{"num_hidden_layers": 12, "normalize_top_k": true, "routed_scale": 1.41, "norm": "rmsnorm", "norm_place": "pre", "parallel_block": false, "init": "uniform", "init_std_o": 0.0, "init_std_down": 0.0, "beta1": 0.95, "weight_decay": 0.018, "warmup_steps": 200, "final_lr_fraction": 0.0}
Below are experts of layer 7 (counted from 0) of a mixture-of-experts language model. Rows are named router (the router's row for the expert), gate (a neuron's input weights, with its number), up (a neuron's input weights, with its number), down (a neuron's output weights, with its number) and show model dimensions 0-159. Each number is 128 + 32 x the weight over its row's rms, rounded and kept within 0 to 255.
Before each expert's rows: "comes after" lists some tokens at least twice as common just before its tokens as in all text; "raises" lists some tokens whose logits its average output raises strongly, later layers aside. This comes from a sample of Wikipedia text that the model never trained on. Tokens count by the router's weight.

# expert 7
comes after: " |", ":", "|", "3", " 4", "2"
raises: "4", "8", "3", "2", "5", "7"
router [ 79 138  96 151 125 195 108 114 123 152 134 173 101 118 167 132 158 144 118 154 178 178  60 167 131 147 153 184 108  90 113 147  89 133 107 160 119 134 116 146 109 180  98 144 130 104 124 103 112 155 154 119  62 115 161 100 101  50 114  89 182 135 117 169 138 147 147 180 117 146  69 123 119  94  88 137 136 105 150 163 130 117 110 174 111  73 120  98 147  77 158  75 127 111 105 113 132  70 130 155  78 158  90 228 106 127  98 103 128 133 176 123 128 130  59 102  87 177 135  89 179  80 131  77 109 152 122 143 138 139 188 164 174  69 123 100 109 136 133 119 147 168 167 139  75 122 141 100 184 137 145 157 131 130 107 166 179 141 158 118]
gate0 [137 154 128 159  98 153  71 118 161 100 175 174 114 114 111 144 142  49 157 159  86 182 138  96 181 119 144 157 152 128  86 109  64 131  54 181 118 170 126 123 150  99 157 168 142  87 193 122 171 131 151 133 128 110 102 113  82 146 130  99 163 103 155 216 116 152 115  97 102 120 102 155 137 116  97 182 131 151 111  86 144 106 102 151 132  86 184 101  89 116 100 102  85 158 102  98 148  63  96 168 163 172 102 128  92 105  78 138  97 173  70 148 109 130 150 112 107 146 158 125 116 109 151  64  93 130 144 119 147  90  91 129 153 112 121  89  98 165 132  56  80 139 130 128  63  83 113 117 134 173  88 144 133 133 147 181 114 121 116  97]
up0 [ 89 100 128 119 158 153 131  95 105  77 137 143 104 116 175 131 152  68 106 104 206 100 111 122 126 103 113 112 196 102 111 161 144  78 107  88 174 137 135 133 126 132 160 175 111 191  73 154 158 125  77 110  88  89 138 164  78 142 195 116 164 110 105 129 152 137  92 166 169 198 109 152 121 114 145 163 133  97 129 103 163 123 119 172 140 108  88 107 140 147  83 142 153 118 128 174 225 180 124 147  95 131 161 116 148 124 118  72 128 172 134 135 158 147 105  56 120 149 147  78  96 124 181 115 141 133 124  97 138 101 101 137 139  74 158  92 143 140 101  74  92 145 193 139 110  88 112  99 160 124 133 113  81 176 124 136 149 113  92  47]
down0 [ 22 112 109 168 152 144 148 135 109 160 153 158 123 109 111 108 158 101 174 143 172 132 133 129 125 159 160 116 139  98 128 107 105 115 170  91  96 114  31 103 180  67 155 223 134 130 151 111  58 151 161 151  77  90  72 125 102 103 140 148 119 130 169 122 141 118 126  79 123 111  92 196 137 191 138 191  83  84 116  96 155 138  68  94  94 124  92 115  69 109  98  98  97 118  88 134 113 109 123 164 121 168 168 121 114 107  99  57 105  91 112 150 148 138  71 129 160 112 137 129 135 117 150  95 130 103  91 110 131 124 148 162 174 112 109  87  60 164 110 127 128 144  96 140  92 131 158 111 134  84  82 125 116 119 125 111 110 111 113  88]
gate1 [ 71 113  98 112 134 118 102 147  77  96 135 148 145  74 118 140 120 107  80 103 124  95 130  60 128 130 127 140 181 101  83 139 186  90 172 162 136  80 158 119 111 206 110 159  59 149  91 113  90 139 134 153 142  80  82 120 138  93 146 117 114 169 137  83  74 139 158 155 148 133  92  89 170 115  88 132 161  95 166 154 144 168  98 121 152  86  88 131 126 142 155 105 113 126  73 167 134  51 110 111 126 103 102 115 122 112 142 112 172 117 104 157 144 127 148 189 158  76 147 154 145 140 153  84 131 106 114 134 104 122 149 106 146 143 123 142 174 116 131 124  90  78 105 137  77 165 130 146  86  79 162 147 175  77 191  89  40 171  75  91]
up1 [ 94 130 145 111 165 154  82 119  46 161 157 148 137 152 151 141 135 106 132  92 108 120 102 115  13 108 145 114 159 124 139 118 181 111 177  97 125 135 150 169 155 128 113 134  94 133 135 138 118 169 136 117  87 139 101 106 133  95  93 167 160 144  96 141 106 100 126 125  98 106  96 168 123  90 130  83 180 179 112 180 161  92 115 134 134 132  88  99 158 108 148 155 119  68 123 152 106 112 135 106 153 137  61 176 154 167 156 146 159 154 120 107 197  87 152 167 177 114  90 109 148 170 145  89  80 147 108 165 124 129 134 110 158 134 117 187 101 149 150 145  38 138  97  71  45 153  77  79  79 183 139 145 131  75 125 142 126 127  95 111]
down1 [159 146 126 110 127  98 137  56 117 115 122 116 190 151 150 120 167 147 125  99 105  76  98  75 139 125 153 139 138  87 113 138 127 113 161 126 137  72 145 116 111 175  92  68  65  61 121 106 186 104  85 106 179 144 177 135 115 103 123 110 169 169 119 129 117  97 171 155  87  73 181 125 170 111 112  50 173  50 117  92 146 119  87 155 154 149 121 134 106 133 148 153 102 115 125 119 175 122 123 149 141 150 152  86  97 152 183  95 126 148 109 141 200 150 142 110 130  97 144  66 161  83 142 109  63 153 103 109  93 169 163 117 149  40 106 157  86 110 122 147 137 130 115 143 101 171 141 184  99 138 122  94  73 131 140 105 164 116  91 156]

# expert 2
comes after: " to", " and", " the", " a", " he", " f"
raises: "ound", "ar", "ud", "ol"
router [153  73 101 140 162 140  95 159 147  89 124  93 130 102 197 176 150 118 124 110 102 112 158 138  68  90 213 140 167 157 104 130 111 130  88 113 141 180 212 169 115 140 129 160 137 172 155 110 172 130 194  94  95 104 150 145 101 148 126 109 161 133 136 160 136 119 178 147 138 120 107 144 103 111 141 190  91 117 188  57 142 115 141 123 143  63 138 115 108  68 140 144  88 167 105 107 168  66 156 115 152 143 134 186  82 118  86 114 150 157 116 126 147  94  96  96 125 183 124 138 192 122 110 137  62 114 138  74 106 140 120 171 164  99 129 116 136 156  89 127 125 200 197 156 116 115 109  90 164 121 116 142 144 179 130 120 145 161 156 102]
gate2 [129 170 161 131 176 115 147 131 156 102 166 168 103 143 122  71 136 149 174 187 123  97 171 141 194  91 135 114 101 161 186 111 126 148 114  80 101 137 104 135 120 106 186 138 143 109  81 201 121 118 110 132 180 112 186 108  81 137 101 118  88 139 124 111 144  75 107 187 100  56 138 109  96 151 167 152  90 197 120 124 142 109 145 109 124 114  97 131 107 135 152 152 128 115 103  93  89  93 152 180 117 170 117 160 125 130 164 144 149 125 136 109 135 104 144 165 115 112 106 149 166 157 162 148  58 127  96  27  89 169 158  94 124 180  87 105 109 127  61 118 139 123 132  82 131 188 179  79  83 120 157 128 166 121 117 165 106 145 161 167]
up2 [121 139  89 133 132 199  97 143 156 181 157  64 130 101 140 154 151 132 161 101 156 134 114  99 132  69  96 165 137 108  98  97 138 167 121 150 125 114 146 182 102  86 104 166 150  81 119 182 145 134 146 111 170  97 132 109  77 163 152 187 123  94 111  97 172 177 156 155 177 139 118 122 109 106 103 101  55  74 114 135 136 111 184 160 112 169 138 158 160  72 171 141  73 116 139  71 114 109 159 117 102 149 125 107 150 254 138 128  79 115 140 103 113 118  92 135 124  92  94 169 112 133 151 132 136 133  99 129 119 152  86 120 149 134  44 155  93 101 138  90 152 128  80 165 143 154 128 162 156 122  81 105 145 172 111 126 165 192 157 111]
down2 [ 98 108  96  96  98 140 151 144 156 111 141 154 119 132 127 115  91 143 152 129 117 106 169  90 163 102 145 128  64 110 126 112 137  89  86 214 118 113 157  95 176 134 158  98 149 121 104 164  93 116  94 197 124 183 118 136 115 106 170 158  48 142 176  96 117  98 121 128  91 139  98  61 186 110 149 125 119  95  98 122 138 138  92 191 163 140  99 140 127 139 166 132 176 184 140 153 162 142 112 114 104 116 175  71 152  80 147  98 116 103  73  65 114  63 164  97 104 121 196 130 110  96  68 107 118 129 125 122  66 108 114 143 111 156 105 142 121 151 167 129 173 174 133 120 134  79 159 163 119 166  96 109 164 199 141 115 129 167 150  60]
gate3 [100 142 137  91 114 191  85 147 194 129 151 133 100 121  96 203 131 169  24 118 168 134 146 164 162 126 148 127 145 101  88  99 124 145 160 147 121  56 143 185 158 131 167 157  97 159 160 125 111 145 187  87  91 161 152 140  66  98 131 102  96 135 187 107  94 128 164  98  96  93  75 209 140 143 139 136 109 134 156 105 140  98 117 151 116  89 127 154 143 112 131 110 145 167 112 101 112 150 169 122 122  76 136 162 168 177 114 209 133 150 107 121 149  91 123 108 104 163 128  93  98 120 134 140  94 108 151 172 111 129 116 121 112 114 150 146  73 149  66 125 122 202  98 152 122 159 121 134 183 118 112 165 100  79 103 114 109 152 173 189]
up3 [125 111 101 159 179 150 135 138 142 135 219  73 164  76  96 177 186 132 164 100 133 209 173 144 107 105 151 103 134  85  95 121 117 138  91 106 141 235 100 180 138 111 156 120 128  88 148 170 172  69 173 112  92 144 111 112 136 130 114 159 156 109 144  86  88 178 125 120  84 126  87 180 157 171 102 111 157 105 132 117 112 165 146 120 129 112  93 146 156 127 142 160 172 160 145 103 100 116  95 114 170  68 122 125  64 146 141 105 162 113 176 103 160 133 133 163 107 169  99 149 100  91 108 137  91 120 146 138 117 114 106 169 179 124 112  99 168 115 126  97 140 154 153 107 109  89 148 165 128 161 121  93 123  53 114 138 168 135 130  48]
down3 [103 108 101  56 159 166 166 126  68 162 105 129 142 109 124 112 134 114  81 113  82  81 137 131  97 147 126 154 111  80 180 135 130  95 139 113 119 162  66 120 141 207 105 115 101 154  85 105  81 162 104 126 143 147 155 144  70 103 151  69 138 162  83 126 133 126 124 111 125 136 126 139  92 165 136 166  79 136  76  96 105  76 153 103  76  72 142 171  61 114 169 122 172  83 205 106 156 152 140 108 179  75 130 118 167 152 104 131 138 101 147 109 132  86 102 120 137 127 184  90 148 143 151 185 115 138 146  82 144  62 157 104  93  63 128  88 104 140 117 116 144 127 159 112 174 125 102  81 122 155 127 173 134  70 170 129 161 171 104 115]

# expert 28
comes after: " S", " s", "-", "S", " T", " t"
raises: "al", "ad", "ven", "as"
router [ 89  85 157 104 122 108 165  89 144  90 164 125 116 129 159 196 159  61 129 130 169 128 109 108 106 114 162 159 167 139  96 138  83  95  94 170 154  98 174 107 137 120 113 128 154 152 154 151  94 114 128  97  94 135 150 145  59 137 108 142 119 191 124 172 146 121 146 132 167 126 106 143 126 129  86 111 145 125 137 134 121  72 108 178 129  85 119 117 152 166 115 124  87 120 139 184  97  95 173 176 157 119 165 206  69  65 128 129 107 191 184 123 115  94 130 110  89 123  80 158 178  77 164 102  69  88 142 116  61 141 147 120 140 109  86  69 184 117 139  73 121 174 157 132  94 139 175 123 194 122 113 159 143  96 147 148 167 112 177 130]
gate0 [ 77 138  98 146  81 151 118  97 130 158 138 114 161 132 131 138 188  62 106 215 121 162  93  75 117 128 166 179 100 125 149 117  65 118 100 136 133  96 166  83 181 121 133 201 168 112 136 107 111 102 134 113 124 110 157 105 103  72 164 139  98 143 129 134  37 108 124 180 171  82 101 140 149 177  94  46 135 141 141 160 126 104 120 157 188  96 105 149 181 127 116 175 119 123 189 137  58  83 125 143 113 165 128 158 165 133 114 177 101 124 142 138 126 110 148 140 171 124 152 156 181 175 164 114 141 107 136 124 153 141 161 101 178 152 143 144 149 147 101  99 153  58 129 190 136 175 138 145 102  98 126 129 136 164 149 119 167 145 108 159]
up0 [ 72 162  77  68 176  93 172 150 157 133 155 142  63 168  94 171 185 134 164 150 131 119 117 104 141 111 134 163 169 103 109 133 115 118  96 109  89 119 118 116 175 107 174 164 136 172 104 117  88 116 169 119 142 116 137 125 105 112 104 103  84 143 167 101 134 178  83  88 155 161 145 125 104 148 132  72 149 121 187 160 115  82 118 140  65  95 142 127 140 156 112  86 116 128 109  94 145  85  89  50 106 128 118 148 165 146 115 155 133 117 128 135 135  55 130 187  96 125  93  83 139 153 153 141 173 117  47 156  96 181 106  84 103 135 143 116  99 156  93 127 106 151 135 120 195 162 179 169 138 118 117 149  79 135 176  31 137 142 122 139]
down0 [104 138 120 120 128 152 160 130 132 124 110 116  62 186 127 112 149 169 150 164  57 121  97 105 116 119  78 150 145 117 116 116 155  90 132 188 207 122 129 113 167 105 150 107 127 152 129  91 117 169 147 124 151  69 113 136 160 186  84 142 140 120 108 114 127 136 118 116  99  88  99  85  50 158  92 116 137 144 146 155 108 115 151 147  85 153 136  68 154  75 116 167 126 123 102 141 111 125 197 132 176 142 128 183 132 213 112 168 106 132 138 152  77  67 149 119 173 133 119  78 109  70 132 161 148 177 176 134 166 109  34 103 138  94 121 126 184 119  75 148 135 173 123 122  99 126 146 133 164 125 117 154 122  72 178  97 132 163 190 137]
gate1 [152 131 135 158 130 139 178  99 201 140 138 140 136 134 103 165 120 150 136 129 180  48 130 162 107 120 154 159 123 182  93 185 129 158 160 112 179 153 148 138  90  75 182 116 171 144 165 144 101 118 113 152  97 163 154 136  98 136 142 124 105 111 114 128 177 144  81  99 177 113  56  79  57 164 132  86 180 133 102 144 114 125 147 141 139 116 125 124  95 146  95 164  67 143 179 129  95 111 175 148  68  52  96 162 138  53  95 121 136 159 146 176 105 105  86 124  96 102 166 144 151 110  91  96 148 138 135 101 130 155 124 156 155 138 153 100 122  96 170  85 146 154 125  92  99 106 123 125  78 146 142 118 105  78 202 108  90 104 181  85]
up1 [114 105  72 130 118 121 143  99 137 155  72  78 153  77 129 130 171 165 138 139 113 121  80 124 125 147 125  60 166 101  82  96 137 110 104 124 137 150 111 125 159 161  97 117 171 127 142 164  83 109 132 170  90 131 162  82 114  94 132  78 160 136 115 126 165 175 102  90  90 110 132 175 114 144  59  74 142  74  88  77  95 177 102 183 176  96 116 110 131 142 149  97 110 200 190 138 138 129  93 107 109 155 117 145  83  78  93 134 164 136 129 137  96 149 102 119 113  86 101 183 123 131 113  96 112 166 136 103 104  90  90 174  58 164 141 103 115 123 141  23  86 116 174 128 103 128 120 177 143 147 176  98 117  70 146 113 154 118 141 160]
down1 [121 133  82 159 175 169 117 138 143 154 150 103  86 100 111 167  75 169 143 145 177 144 147 138 122 136 129  95 143 142  83 133 117 113 170  90 106 162  77 146 141 135 180 149 104 169 141 155 179 153 112  59 153  69 121 157  81 172 140 102  69 114 105 112 182 123  75 129 110 122 124 162  84 157  92 102 124 178 157  71 139 124 102  75 199  92 133 147 157 117 160 101 104 118 114 127 130  82  79 124 145 121  90 117  89 186  97  99 134 146 133 166 115 117 135 172 131 120  86 103 185 178 134  95 128 122 137 212  71 150 201 146  95 187 137 133 120 115 102 119  80  98 127 193 206 140 135 153 124 107 116  90 126 117 136 104 133 174 107 147]